{"balance_bias": false, "init_std_router": 0.0202, "n_head": 4, "norm_eps": 1e-05, "rope_base": 1180.0, "parallel_block": false, "init_std_down": 0.00401, "optimizer": "soap_variant", "beta1": 0.95, "weight_decay": 0.045, "batch_tokens": [16384, 32768, 49152], "seq_len": 256, "doc_mask": true}
Below are experts of layer 7 (counted from 0) of a mixture-of-experts language model. Rows are named router (the router's row for the expert) and show model dimensions 0-255. Each number is 200 + 20 x the weight over its row's rms, rounded and kept within 0 to 999.
After each expert's rows: "raises" lists some tokens whose logits its average output raises strongly, later layers aside. This comes from a sample of Wikipedia text that the model never trained on.

# expert 63
router,190,187,205,200,190,216,203,181,164,204,205,239,211,186,227,229,220,216,200,182,230,215,184,219,213,213,194,193,190,197,209,169,197,237,180,191,222,214,236,221,184,189,203,243,202,183,206,167,208,200,211,178,186,244,232,200,213,184,252,182,212,171,188,207,162,211,157,204,148,184,202,225,186,220,185,232,189,200,204,188,199,175,226,174,216,209,188,186,188,185,216,181,182,235,202,230,193,203,195,222,226,201,159,192,215,197,174,205,193,171,205,200,195,191,156,197,214,158,183,199,207,200,216,200,211,190,189,180,224,161,193,207,160,200,228,201,204,226,182,237,243,192,192,189,229,199,181,226,187,228,219,214,209,204,174,157,182,190,170,172,212,218,224,175,193,200,230,208,201,218,190,178,213,198,211,177,207,203,234,179,221,213,194,173,222,206,219,204,177,174,165,205,228,193,204,208,203,194,205,213,217,187,168,214,193,185,207,179,219,197,173,197,212,182,230,171,175,186,191,195,174,157,183,202,232,205,211,207,223,200,193,182,203,197,191,193,184,225,166,194,208,202,215,199,191,192,234,214,217,171,195,166,241,231,207,228
raises: "'", "e", "'s", "m", "p", "l"

# expert 59
router,171,196,223,169,191,206,195,181,229,188,215,192,169,183,179,195,184,188,190,221,194,184,207,220,200,202,226,221,211,227,197,207,208,217,205,206,205,228,188,187,180,201,178,235,173,200,175,198,190,161,186,186,177,228,195,195,243,197,233,199,246,232,192,185,220,188,191,220,185,182,244,186,200,175,186,203,203,198,195,211,181,187,206,188,235,183,236,216,210,211,222,215,193,210,207,179,169,185,191,212,211,197,201,222,189,193,213,220,208,217,215,211,181,164,227,197,216,189,211,218,205,219,190,207,162,228,197,211,201,200,177,210,205,173,188,211,205,208,224,194,213,226,215,181,183,186,246,203,227,239,221,215,171,204,193,204,196,186,192,222,191,162,209,175,238,178,214,193,211,177,210,215,177,167,191,211,193,190,160,217,215,174,150,188,161,199,160,204,220,199,168,186,218,210,160,208,179,212,199,222,178,242,168,201,186,181,235,168,220,193,214,252,182,183,153,186,197,190,209,199,195,222,180,198,210,187,171,187,176,191,159,178,205,227,194,201,200,187,220,207,170,190,196,221,217,236,217,211,241,205,204,217,202,205,247,209
raises: "-", "==", ".\n\n", "===", ").\n\n", " "

# expert 7
router,179,195,209,217,205,200,226,208,238,189,228,175,202,203,191,161,228,192,222,203,171,221,215,205,214,210,198,179,211,183,195,187,200,173,227,233,196,207,189,156,202,171,216,169,186,190,210,227,199,179,214,223,223,198,181,244,183,201,186,222,202,194,200,209,206,188,192,219,199,227,167,204,194,171,164,189,192,202,198,210,211,199,199,184,186,219,157,213,186,198,186,216,197,211,199,213,204,193,216,158,167,169,200,210,192,217,225,182,228,199,223,164,189,213,212,182,198,178,228,217,192,237,182,220,219,193,224,170,200,199,190,178,201,229,196,190,207,154,213,214,178,215,221,229,179,175,218,195,167,180,207,172,192,208,203,217,178,189,237,216,203,196,192,199,201,225,220,211,176,193,197,218,207,199,191,198,167,210,205,201,190,233,207,194,190,169,205,205,202,199,219,208,194,236,225,244,191,207,150,196,213,182,223,176,198,161,187,223,181,188,236,155,202,187,158,157,196,170,233,216,222,231,217,231,230,179,205,182,230,236,220,195,207,174,180,255,201,203,235,169,205,234,194,217,198,219,216,198,181,209,187,181,194,200,204,217
raises: "–‍", " results", " below", "e"

# expert 53
router,251,236,231,201,213,217,188,205,181,210,208,182,187,215,194,216,239,222,199,208,189,193,196,173,228,187,169,211,229,212,187,227,192,202,187,201,229,164,211,217,197,217,214,186,210,186,176,214,203,192,202,184,195,165,205,192,241,199,203,220,196,231,168,205,205,223,217,209,171,194,168,222,208,230,193,214,180,168,232,203,179,233,227,239,182,179,177,197,225,169,211,216,221,186,149,175,198,203,173,199,206,202,199,221,211,198,196,209,223,223,173,203,173,179,209,214,196,217,228,187,232,186,225,184,173,214,177,191,164,208,209,196,244,236,193,192,158,250,212,183,202,221,210,194,162,207,187,159,194,220,194,228,198,204,237,190,180,195,193,217,215,188,212,180,193,204,195,210,205,176,226,170,192,228,190,219,209,168,211,231,201,211,162,180,210,177,176,185,171,222,228,193,181,212,226,206,200,201,172,168,176,214,201,204,183,221,207,189,199,201,199,208,157,200,222,205,195,223,188,167,199,182,235,208,185,205,212,163,212,202,214,191,156,190,202,225,206,158,185,211,173,193,177,196,213,221,204,197,174,217,186,186,176,204,194,196
raises: " of", ",", "'", " |\n", ".\n", " in"

# expert 57
router,206,189,206,202,182,194,215,179,200,201,199,200,177,212,233,196,197,163,189,213,232,219,217,218,220,197,217,193,205,198,190,177,208,217,177,200,167,176,157,216,214,198,203,217,217,200,223,210,212,215,217,201,169,187,182,190,198,177,171,184,197,200,190,213,184,164,235,220,172,220,178,186,188,200,201,221,191,228,179,237,189,209,162,204,231,218,195,209,175,198,239,185,197,196,221,196,190,226,204,241,206,201,198,221,176,202,206,208,203,172,199,164,231,208,176,246,166,212,225,203,228,174,192,185,228,195,190,231,204,177,211,218,169,176,179,215,177,213,189,196,219,190,207,185,234,193,162,186,190,196,170,183,228,204,175,209,170,170,234,184,208,190,206,189,161,218,188,205,230,193,164,186,189,181,188,218,194,225,193,215,191,193,179,191,193,186,224,189,219,217,213,223,216,200,206,181,229,177,231,190,217,183,171,228,167,231,179,191,246,169,198,186,190,185,230,241,220,207,192,165,177,196,205,241,203,192,206,181,206,204,178,172,192,171,198,179,215,210,187,223,259,199,184,173,184,205,185,203,227,220,193,219,225,249,195,188
raises: " Insecta", "'", "et", ",", "hed"

# expert 49
router,216,205,199,164,204,205,173,232,187,170,218,246,217,220,221,229,195,212,223,156,208,201,153,227,184,163,209,229,175,231,211,196,222,215,216,188,183,177,216,180,191,194,210,233,227,207,188,190,200,185,223,201,201,187,228,211,218,207,204,183,174,170,241,160,219,184,215,195,225,194,195,193,228,181,213,212,212,217,181,175,209,216,245,215,196,187,222,204,202,205,213,190,227,190,209,214,232,164,201,240,189,187,215,213,190,188,183,232,212,189,216,156,210,226,202,206,174,207,227,229,195,211,242,192,212,225,214,202,210,187,181,183,181,205,199,188,189,200,195,192,241,192,197,186,193,196,188,211,230,188,215,212,194,203,194,220,190,237,180,165,189,211,185,202,173,177,203,215,199,205,220,158,212,218,195,222,244,176,183,178,195,167,239,217,196,192,188,190,234,233,209,187,195,166,219,223,206,179,176,215,225,191,197,179,193,183,169,189,188,231,213,197,199,179,188,236,196,197,176,196,179,187,185,167,200,236,202,216,208,204,215,170,214,217,156,189,198,194,198,178,181,229,185,177,202,198,205,173,168,180,208,211,229,160,194,184
raises: ".", "ig", "ak", "es", "ald", "ers"

# expert 61
router,213,183,203,173,223,224,206,216,209,190,201,243,222,215,206,221,204,202,218,158,180,222,198,217,200,187,210,211,197,198,208,194,211,172,187,196,207,193,247,178,215,201,224,188,175,173,208,203,183,164,225,225,233,190,213,205,202,187,250,193,167,202,228,229,225,209,171,176,189,191,201,200,218,230,200,171,192,188,167,175,211,214,245,167,202,227,218,167,207,197,187,208,168,186,200,210,254,158,187,231,189,216,170,198,163,217,199,203,190,197,249,195,192,190,212,217,206,200,232,193,185,243,221,188,190,235,193,209,192,176,220,177,216,196,214,182,188,181,181,216,184,201,200,205,191,185,216,223,193,203,203,183,182,173,162,201,205,194,184,205,201,193,186,209,210,164,207,213,191,181,214,229,222,219,200,167,184,238,183,245,187,209,206,186,188,183,219,195,198,212,241,173,193,203,195,218,199,217,191,206,163,216,221,178,166,212,195,212,190,188,175,211,183,203,158,176,202,185,209,201,187,191,205,238,207,217,195,220,219,178,159,207,239,229,184,218,214,202,209,220,197,235,215,190,189,210,194,169,213,188,173,197,150,172,221,190
raises: "unt", ".", "ond", "omb"

# expert 34
router,218,188,207,189,214,218,205,223,210,210,202,225,190,199,183,172,217,193,204,243,233,216,214,194,176,184,210,197,188,219,183,212,184,192,153,167,245,170,161,193,217,238,206,207,197,208,223,191,195,218,176,203,161,194,201,190,227,239,188,210,192,211,208,228,180,180,183,172,200,232,200,186,219,192,209,159,206,197,196,199,238,192,190,186,214,204,192,194,228,229,195,186,231,200,202,213,191,225,228,183,230,215,219,199,210,199,212,192,226,196,196,236,188,167,194,217,202,222,171,183,194,199,204,207,216,214,218,184,194,179,218,214,176,156,194,194,206,191,210,216,204,189,190,198,245,196,221,235,176,214,194,188,166,191,210,206,191,242,201,190,187,224,244,175,213,165,215,204,224,199,209,163,219,231,224,207,243,150,184,188,226,184,195,195,224,205,211,216,197,203,192,199,236,162,202,183,176,208,198,193,207,229,218,193,197,196,183,143,204,170,209,193,188,209,198,200,228,209,201,220,198,191,205,167,158,207,182,229,197,215,160,165,185,205,179,220,179,170,186,235,176,183,226,183,187,165,216,190,197,196,231,210,225,183,198,202
raises: " the", " a", " this", " their", " its", " his"

# expert 40
router,167,180,216,199,234,184,205,200,207,184,172,179,207,213,184,194,203,198,199,209,158,217,220,211,200,212,188,198,191,167,173,170,198,186,222,248,194,205,232,173,188,203,185,200,191,192,213,194,214,196,219,204,207,187,194,236,187,200,200,221,208,217,200,212,215,180,199,197,186,211,160,214,178,164,198,207,186,182,206,259,219,172,229,190,204,201,157,203,201,192,222,237,192,233,155,213,202,192,194,162,200,204,199,214,199,199,214,186,202,204,200,208,173,226,215,198,200,171,215,227,215,233,201,202,183,181,200,178,179,224,186,172,212,200,192,174,173,161,198,197,178,207,188,221,186,195,213,197,187,171,229,174,194,209,206,201,159,169,223,205,212,181,216,190,231,158,172,230,176,206,205,201,187,222,206,208,198,209,210,231,213,224,210,172,187,185,221,181,234,187,205,219,207,219,201,209,197,197,157,218,205,186,246,196,164,158,203,218,155,177,205,175,221,217,198,177,214,170,214,207,222,208,221,232,201,221,231,153,233,210,229,199,189,176,180,232,190,192,233,172,218,226,192,196,222,227,226,205,189,190,173,199,224,226,218,216
raises: "'", "',", " ,"

# expert 13
router,187,197,219,218,198,204,222,204,248,195,219,179,203,207,196,168,225,184,212,206,181,219,216,207,208,211,204,173,204,179,185,189,201,179,232,238,194,205,206,156,204,174,215,175,194,202,217,219,193,194,216,224,223,201,185,231,163,189,185,224,192,195,212,211,212,188,196,215,206,222,162,200,196,184,153,190,185,195,196,217,206,192,205,187,183,211,155,223,174,189,190,201,194,209,187,216,197,204,208,154,181,188,204,206,210,204,236,184,231,195,219,160,190,210,203,186,206,176,225,233,201,236,195,224,215,202,232,181,192,191,193,193,200,218,182,189,206,132,195,219,185,219,226,235,181,184,204,193,173,175,213,185,183,201,204,215,179,188,243,218,188,180,190,186,202,213,213,209,173,193,196,215,222,205,196,208,163,215,199,200,187,235,203,197,196,175,207,205,207,195,215,213,202,230,225,232,197,203,157,211,202,186,225,180,193,160,185,227,184,186,240,151,203,200,164,156,190,169,237,220,224,230,212,213,228,193,216,181,225,239,215,192,212,176,171,253,199,205,239,174,207,231,200,211,200,237,220,200,184,200,199,181,190,211,198,216
raises: "'", "',", " Insecta", " loan", "eline"

# expert 15
router,181,195,211,246,216,202,201,227,227,159,203,186,180,163,182,165,222,185,203,194,171,193,181,222,189,237,221,203,222,202,204,182,244,215,199,192,190,223,192,196,211,223,194,225,202,220,199,216,214,192,209,214,179,212,186,225,155,196,206,216,182,180,163,214,215,222,213,184,209,167,162,182,210,199,165,235,218,209,207,204,194,224,207,184,177,182,205,170,207,168,222,204,199,213,198,187,202,198,187,190,206,184,193,205,208,192,206,167,242,215,206,196,206,200,169,226,235,189,216,222,189,226,216,185,197,210,214,171,216,211,217,207,229,208,168,190,206,148,197,209,200,176,196,240,173,211,217,159,189,210,215,199,172,182,199,215,204,221,226,208,198,167,223,192,215,219,224,201,217,194,177,178,194,211,197,193,198,199,176,254,197,211,217,192,172,176,209,197,175,192,245,198,204,227,178,212,171,192,173,189,198,200,199,162,224,210,198,204,193,168,210,209,217,223,217,164,143,181,232,182,215,205,159,158,220,219,223,219,199,244,243,222,203,193,171,228,214,187,225,196,206,203,213,195,197,221,201,196,221,203,207,194,224,203,194,187
raises: "20", "19", "att", "K", "ex", "now"

# expert 14
router,171,185,212,214,206,184,205,183,224,213,191,177,208,228,192,172,233,183,200,199,159,203,173,220,200,236,191,187,187,198,231,170,205,176,199,243,205,222,215,158,173,164,214,158,179,207,215,192,182,186,193,188,210,223,183,189,220,222,204,211,205,197,171,227,205,176,174,197,219,205,195,233,210,208,169,221,187,199,175,207,201,219,197,188,183,207,201,224,191,173,196,195,233,212,177,232,177,202,206,144,166,223,185,217,234,201,224,186,255,203,216,179,176,201,209,184,211,193,200,224,212,204,174,233,239,191,195,189,183,235,189,191,205,217,198,197,210,181,197,204,210,230,234,195,204,184,220,179,194,203,216,177,191,201,221,213,165,200,231,211,167,166,233,203,200,207,252,219,195,191,195,199,186,208,191,187,179,210,193,195,188,209,217,208,236,178,197,211,218,210,226,190,178,211,209,239,165,212,205,201,206,159,228,179,207,200,173,212,162,177,236,189,186,185,174,174,225,157,192,207,216,221,182,194,213,181,208,188,198,226,210,178,190,190,189,240,207,222,231,177,226,210,202,205,201,235,235,189,192,215,191,195,195,208,171,225
raises: "orth", "et", "ons", "reen", "le"

# expert 27
router,206,167,175,215,214,219,192,214,191,209,187,206,211,181,225,233,204,177,169,202,163,192,171,197,180,162,184,210,179,185,204,176,223,200,222,153,200,186,210,197,190,246,178,196,199,189,220,206,199,189,196,202,219,196,246,188,197,214,197,217,216,211,217,227,191,213,168,173,212,175,184,182,207,216,221,156,214,207,198,176,223,168,181,219,195,170,210,169,200,203,221,212,201,200,188,159,182,194,159,252,213,168,211,201,188,162,155,197,195,189,175,220,200,222,219,185,197,201,228,216,194,172,196,179,189,177,222,214,183,162,211,230,173,190,214,190,201,220,182,198,212,203,208,175,188,179,210,211,197,251,171,184,189,168,184,182,183,208,210,226,213,206,217,210,225,159,199,219,229,212,219,226,248,201,202,188,212,213,244,223,180,198,221,208,161,242,207,196,197,216,210,176,191,181,173,200,212,240,190,227,206,203,182,186,177,217,205,152,190,200,218,223,174,192,197,189,198,203,197,212,197,203,169,211,189,192,199,212,189,186,211,206,229,225,202,207,244,183,206,214,245,185,219,188,211,203,184,191,205,205,205,225,229,179,192,214
raises: "20", "19", "1", "3", "4", "2"

# expert 54
router,211,172,172,208,237,180,198,204,216,195,196,209,188,191,201,170,206,206,183,189,214,191,227,186,191,220,204,215,175,235,183,193,186,174,209,205,189,177,186,191,154,193,220,194,199,216,191,224,206,218,159,206,161,199,171,225,205,213,240,221,171,181,190,202,198,209,175,175,216,229,177,219,214,198,193,182,210,193,172,217,220,214,180,180,227,189,209,184,212,217,202,204,196,186,199,190,195,191,210,202,218,241,192,225,219,216,167,221,228,188,189,221,220,145,199,203,223,211,198,210,175,207,173,190,211,225,219,252,202,189,217,214,197,185,184,215,184,201,170,214,198,155,224,203,220,209,223,210,203,186,214,179,209,230,213,170,251,197,206,188,177,194,202,229,211,205,139,191,207,201,189,220,211,222,239,195,181,178,177,193,191,189,220,214,203,256,193,213,193,184,177,161,203,215,208,152,174,226,178,217,200,205,207,222,205,184,219,191,200,176,207,209,220,198,180,199,200,199,212,221,170,192,195,213,211,202,216,220,197,165,208,196,176,203,195,200,208,181,168,224,186,153,191,179,198,158,180,245,196,210,226,230,236,189,212,158
raises: " ", " the", " a", " an", " its", " and"

# expert 47
router,193,172,229,239,199,173,245,181,224,160,213,201,235,255,211,185,205,194,199,215,203,218,204,210,193,238,180,197,199,173,211,196,190,181,198,211,232,185,187,171,181,180,180,183,179,217,195,205,202,191,181,217,180,192,187,217,175,197,189,187,171,226,207,179,214,184,178,214,244,168,166,202,158,185,222,184,210,182,186,236,209,213,204,232,187,216,188,189,184,197,195,184,202,198,197,206,191,195,238,169,185,165,208,186,210,196,214,200,223,191,216,204,193,213,224,212,208,172,225,181,190,224,223,180,172,182,187,211,199,207,179,204,212,213,169,192,182,168,216,211,183,187,241,224,192,203,195,190,197,188,191,183,203,205,202,197,199,205,177,184,221,197,202,187,191,228,204,200,176,209,205,253,195,225,196,178,183,219,204,233,205,226,196,178,232,178,194,196,227,203,194,209,216,203,205,235,181,172,157,220,212,206,223,194,168,189,163,200,186,224,252,173,204,185,199,177,189,187,229,190,240,235,169,215,215,196,215,194,210,204,227,188,205,223,168,212,231,197,234,167,233,222,203,189,233,246,166,219,229,215,187,184,220,208,197,198
raises: " own", " name", " and"

# expert 62
router,185,182,217,190,187,204,221,192,200,194,188,155,161,190,196,206,217,167,249,180,210,218,224,225,196,216,186,204,198,157,199,211,209,184,227,223,216,199,209,207,213,205,201,176,201,218,198,191,167,193,185,225,223,234,189,174,180,229,227,211,186,202,226,173,216,221,207,226,203,216,191,159,200,233,182,210,173,197,176,221,201,207,197,166,193,186,172,192,188,196,182,223,186,203,195,188,196,203,222,201,183,190,215,202,189,176,163,203,200,209,214,202,190,182,197,165,206,185,185,212,161,220,227,218,213,187,190,182,187,238,214,195,219,172,164,180,191,215,211,204,179,182,201,219,182,226,211,174,190,204,147,209,223,214,184,226,238,187,205,206,210,226,206,209,209,189,202,155,192,180,192,213,229,203,163,224,214,205,194,195,165,174,197,222,229,219,190,200,215,199,229,246,209,175,184,219,158,187,199,169,219,202,177,178,209,171,203,187,193,234,169,195,200,241,194,219,173,212,189,201,236,217,231,230,226,169,203,234,201,215,208,203,172,267,191,225,215,188,222,221,196,181,188,219,188,215,185,226,200,207,207,182,179,211,204,190
raises: ",", " |\n", " |", " and", "\n\n", "\n"

# expert 21
router,174,202,215,219,202,201,224,198,244,195,222,173,199,199,197,169,214,186,217,194,177,218,209,206,208,204,191,173,210,170,183,190,197,187,229,238,190,197,205,166,200,172,222,168,189,195,215,216,200,189,201,214,222,198,191,252,175,198,187,223,187,194,199,212,206,194,197,217,204,226,165,195,196,178,159,185,195,196,199,216,219,204,199,188,184,215,151,211,193,194,195,198,197,213,202,228,200,198,219,158,177,178,187,210,206,202,225,186,230,194,211,161,197,223,211,191,223,173,229,218,182,243,189,226,228,195,235,167,197,185,188,194,201,210,179,180,204,145,191,218,189,220,225,228,183,175,204,196,167,170,202,181,181,207,204,215,180,183,249,217,187,185,187,196,202,220,218,203,175,198,199,215,203,214,191,198,162,213,200,195,201,236,196,199,196,165,217,207,203,193,210,205,201,226,218,236,207,196,153,200,202,184,234,167,200,165,183,221,184,189,231,145,192,206,161,171,192,164,237,222,230,223,217,223,222,184,211,187,231,227,221,203,204,184,184,247,199,199,239,165,208,216,199,212,202,241,221,193,182,203,195,185,196,206,206,218
raises: " results", " Insecta", "–‍", " Animalia", " details", "oes"

# expert 29
router,167,170,211,203,163,198,156,195,154,200,202,216,207,221,183,218,200,213,214,205,189,208,174,191,212,203,214,200,220,223,198,188,263,213,204,206,213,190,244,189,202,227,208,247,165,242,203,164,220,228,208,221,200,223,184,182,179,197,174,212,209,215,187,173,236,176,171,203,187,228,199,181,191,191,194,215,198,219,211,178,226,221,180,205,171,188,204,200,245,234,216,227,172,213,231,211,233,221,183,203,212,224,179,232,224,162,202,215,181,195,204,182,171,196,203,187,233,203,223,212,176,203,207,177,211,186,205,194,223,230,169,194,209,171,184,198,176,189,225,174,179,214,214,202,205,222,174,193,214,226,193,199,206,199,231,191,197,191,206,183,170,203,199,187,193,179,200,237,218,191,191,187,220,192,212,197,205,182,177,236,180,216,244,197,189,172,198,185,222,212,228,173,202,219,173,222,206,187,187,200,183,206,168,205,202,208,171,182,223,203,224,206,190,187,206,200,192,208,165,217,216,176,160,155,225,184,144,198,185,199,204,221,213,181,188,221,218,200,183,190,217,210,244,221,190,210,215,214,207,199,186,222,192,206,190,226
raises: "The", "C", "F", "B", "P", "In"

# expert 25
router,172,212,195,203,223,214,229,245,209,195,167,189,208,196,202,194,185,213,184,215,236,182,212,197,199,215,167,209,197,180,261,194,225,219,183,189,180,211,243,201,205,217,176,208,177,198,179,184,220,194,197,196,162,183,167,203,201,195,173,197,224,190,180,211,233,173,222,198,183,172,223,199,183,207,209,215,211,208,224,224,181,182,153,184,189,169,189,180,201,207,177,186,166,179,186,198,184,232,204,261,219,193,210,184,209,238,215,206,200,192,181,192,191,182,204,185,198,207,184,183,254,148,206,198,203,191,204,206,174,238,171,174,193,179,202,214,192,223,187,213,164,191,172,217,215,228,228,194,198,211,211,214,207,201,204,212,186,203,188,226,195,198,201,217,212,197,195,221,174,224,203,228,210,199,225,189,188,207,179,209,229,210,219,227,225,216,202,169,187,176,190,213,240,224,211,145,230,192,233,194,196,200,210,206,219,202,222,247,177,184,202,181,179,171,207,205,202,199,171,211,186,165,220,195,157,211,208,155,196,207,201,191,210,177,223,177,188,214,202,200,199,201,233,157,189,196,207,208,223,171,198,203,236,195,193,212
raises: "'", ",", "'s", " R", " &"

# expert 30
router,174,207,202,210,235,188,237,187,175,193,221,224,162,200,205,189,175,183,169,211,205,204,220,240,213,201,172,210,191,202,184,179,202,183,201,229,189,244,179,197,197,178,196,184,205,211,197,200,217,168,196,211,172,178,187,207,194,192,212,222,217,220,203,181,177,208,204,207,210,179,200,173,238,211,237,188,228,201,215,192,209,196,161,176,202,184,201,227,168,177,163,232,187,211,220,201,171,171,173,192,207,180,205,221,217,228,239,209,202,218,184,230,218,206,249,194,182,201,182,218,213,186,173,196,201,222,189,228,199,223,196,199,240,223,218,198,217,217,196,229,194,212,219,210,195,196,210,163,167,185,232,233,158,240,209,196,207,223,226,241,196,198,214,189,185,220,204,201,181,166,207,204,195,178,198,205,179,202,213,206,165,232,173,215,197,189,182,218,199,197,200,207,189,205,204,234,204,185,172,197,202,213,213,169,187,182,201,204,156,165,172,185,223,236,204,213,209,175,168,182,195,213,224,202,207,211,232,147,212,226,168,146,192,188,174,203,182,205,197,179,192,172,188,221,224,199,214,231,197,224,204,211,184,211,199,215
raises: ",", "'", " (", " of", " &", ".\n"

# expert 17
router,202,191,145,120,228,207,197,193,193,185,195,185,201,236,173,184,195,192,197,166,174,213,218,215,211,173,235,195,248,178,200,201,179,206,187,196,223,209,215,183,217,187,182,169,219,198,217,225,208,239,231,184,203,243,199,163,202,196,185,227,220,231,242,179,180,196,196,209,216,172,190,228,196,196,184,203,218,208,223,175,203,180,197,186,202,208,209,183,192,186,204,208,214,210,196,195,223,212,188,179,194,204,209,181,181,217,185,175,199,171,167,186,193,206,215,179,221,182,191,208,195,197,221,190,203,159,233,198,205,209,199,192,216,210,215,188,213,201,215,178,176,210,216,215,221,168,232,219,202,229,182,182,216,151,203,220,165,200,218,184,179,208,197,174,186,195,201,185,224,211,188,223,212,228,178,212,198,208,211,189,181,179,200,202,157,231,202,193,194,195,214,241,195,211,228,206,182,191,180,245,225,194,201,191,184,215,184,216,255,199,214,201,208,182,226,193,188,259,200,212,203,168,198,206,202,207,198,203,202,232,229,208,189,197,214,173,186,210,207,231,189,187,228,177,200,169,204,187,192,226,164,225,171,177,175,227
raises: " The", "3", "5", "1", "2", "6"

# expert 8
router,185,203,220,218,209,210,218,198,243,189,214,181,200,199,193,164,230,186,216,201,177,221,212,210,198,207,198,185,212,179,187,188,196,185,237,235,185,197,198,153,201,169,212,168,191,203,214,222,207,190,219,218,217,199,188,239,178,200,191,225,182,198,202,212,210,188,197,222,200,221,167,201,192,180,155,182,192,199,194,205,218,201,198,183,181,208,157,217,180,188,197,200,201,206,191,213,198,207,211,150,168,173,206,212,203,205,220,186,238,196,219,152,194,214,199,194,222,183,216,223,200,238,194,227,224,191,223,177,191,182,201,188,206,213,185,185,203,148,199,211,188,203,212,233,186,173,214,199,174,170,212,178,192,198,203,210,170,183,241,210,192,182,185,208,198,214,215,219,174,192,201,214,210,208,196,200,157,217,202,199,185,236,186,213,196,165,211,209,208,201,225,209,197,227,226,230,196,201,160,214,207,185,227,172,198,162,200,231,181,191,248,160,202,197,165,165,191,171,230,224,229,233,214,226,226,187,217,179,227,239,224,212,208,182,180,255,199,205,237,165,209,226,205,204,208,234,221,198,186,209,194,179,186,216,212,222
raises: " Insecta", " Animalia", " reference"

# expert 51
router,189,201,198,220,192,168,203,201,217,218,193,194,229,198,157,188,225,236,201,191,217,208,195,217,227,204,223,219,217,235,205,211,188,178,196,189,157,226,203,192,168,193,182,215,184,177,211,184,199,193,224,206,168,182,195,204,184,187,215,157,171,228,178,207,167,177,159,200,210,172,208,195,254,187,219,205,242,246,227,217,192,225,220,180,199,224,206,192,203,208,224,163,193,190,191,205,197,199,191,201,211,211,198,180,198,231,196,231,203,179,183,225,203,175,194,181,181,209,197,178,203,209,194,211,177,224,197,213,213,167,164,213,220,201,216,176,219,199,187,212,179,214,241,214,211,192,145,207,187,177,211,167,238,215,180,209,190,206,243,160,201,218,218,190,188,183,175,205,210,196,224,211,177,225,213,199,185,192,239,190,188,246,205,183,222,168,217,213,217,169,202,209,173,199,172,193,217,172,209,202,200,205,217,217,206,172,211,210,205,215,197,184,182,197,203,147,224,193,233,241,183,228,186,198,188,174,180,226,200,213,169,209,211,200,202,224,179,214,175,185,209,167,228,169,195,216,210,194,181,172,215,187,177,187,189,217
raises: "'s", "'", " |", "l", "m", "ic"

# expert 0
router,207,184,164,221,218,207,167,203,206,192,214,236,201,181,212,175,205,196,204,195,203,193,210,216,174,183,206,186,237,180,215,164,252,211,199,187,204,187,215,204,195,186,205,196,189,175,203,172,200,189,187,209,176,219,228,203,221,176,216,189,185,209,217,194,198,202,206,158,224,180,193,191,193,197,180,202,222,215,212,162,187,187,202,189,188,187,223,241,200,217,196,163,217,191,182,202,230,206,228,255,236,195,171,173,201,209,185,224,199,228,221,185,230,152,188,191,183,245,213,150,215,169,233,208,160,202,193,197,211,172,178,209,167,238,239,205,214,232,162,203,203,182,200,200,234,193,199,205,219,198,203,189,178,208,172,199,189,175,194,176,219,204,215,184,207,144,195,171,175,199,195,243,188,176,215,203,218,180,223,202,194,177,216,206,242,215,169,218,226,203,173,188,168,190,208,218,216,214,203,200,188,218,212,214,215,207,224,226,208,205,203,190,198,177,193,230,199,215,193,194,218,190,202,207,209,189,214,221,160,184,175,219,186,220,215,167,210,233,195,186,195,217,204,202,182,187,206,194,221,189,181,195,243,163,236,198
raises: "'s", "'", "ald"

# expert 56
router,207,206,184,169,193,180,237,223,188,210,195,204,186,203,185,189,210,166,218,228,191,199,234,178,178,160,210,204,212,217,223,202,181,201,219,195,209,166,187,196,171,170,184,230,235,200,195,202,193,244,185,210,194,224,215,194,204,185,221,192,214,213,190,188,152,168,225,199,201,194,246,214,224,198,228,206,184,167,221,185,208,208,219,198,211,156,222,215,187,169,237,175,171,214,195,173,165,169,207,192,180,242,227,201,220,211,204,208,194,201,190,219,195,209,225,200,227,200,184,190,178,206,212,208,192,212,189,214,183,171,260,195,226,172,211,191,185,221,205,194,189,185,198,189,171,215,182,211,210,226,239,202,205,187,165,206,213,211,174,221,230,197,231,188,167,192,212,187,185,207,207,198,209,178,208,225,216,190,173,232,201,180,195,201,216,237,202,225,191,214,190,204,201,222,172,192,212,231,180,166,232,217,188,197,179,224,187,200,189,184,222,182,249,225,205,211,190,198,211,214,208,228,170,194,243,193,192,191,194,170,218,193,204,217,200,218,208,202,241,196,173,183,173,219,176,216,177,175,165,173,167,216,170,171,186,205
raises: " ", "17", "48", "16", "18", "20"

# expert 32
router,189,212,184,188,206,224,222,185,180,230,218,202,154,188,226,240,198,215,208,234,207,205,237,173,203,217,200,193,212,173,180,173,216,205,203,200,190,199,182,236,220,194,192,183,160,206,201,167,170,208,182,194,192,200,178,195,192,241,186,188,216,218,152,199,208,222,180,170,206,156,204,176,197,272,215,202,210,167,225,184,220,195,191,201,188,204,198,169,194,188,208,227,183,229,189,182,178,213,180,219,218,211,201,203,209,216,166,221,187,206,179,232,215,206,222,199,159,196,203,198,205,222,207,187,193,215,172,198,201,231,194,195,233,193,232,186,205,229,185,217,226,212,199,196,174,204,181,193,232,221,189,196,228,221,235,166,216,214,192,185,223,204,181,183,185,213,189,212,207,230,178,159,204,188,183,196,224,213,219,175,198,202,205,185,193,176,150,230,162,227,199,189,218,210,237,189,190,191,212,177,174,183,171,224,195,230,211,188,216,199,168,207,208,191,218,216,195,169,224,214,180,241,228,188,210,186,204,196,208,181,210,211,178,193,191,160,189,209,181,191,182,203,191,230,217,194,221,246,196,225,205,209,174,194,177,181
raises: " &", ",", " and", " |\n", "'s", " of"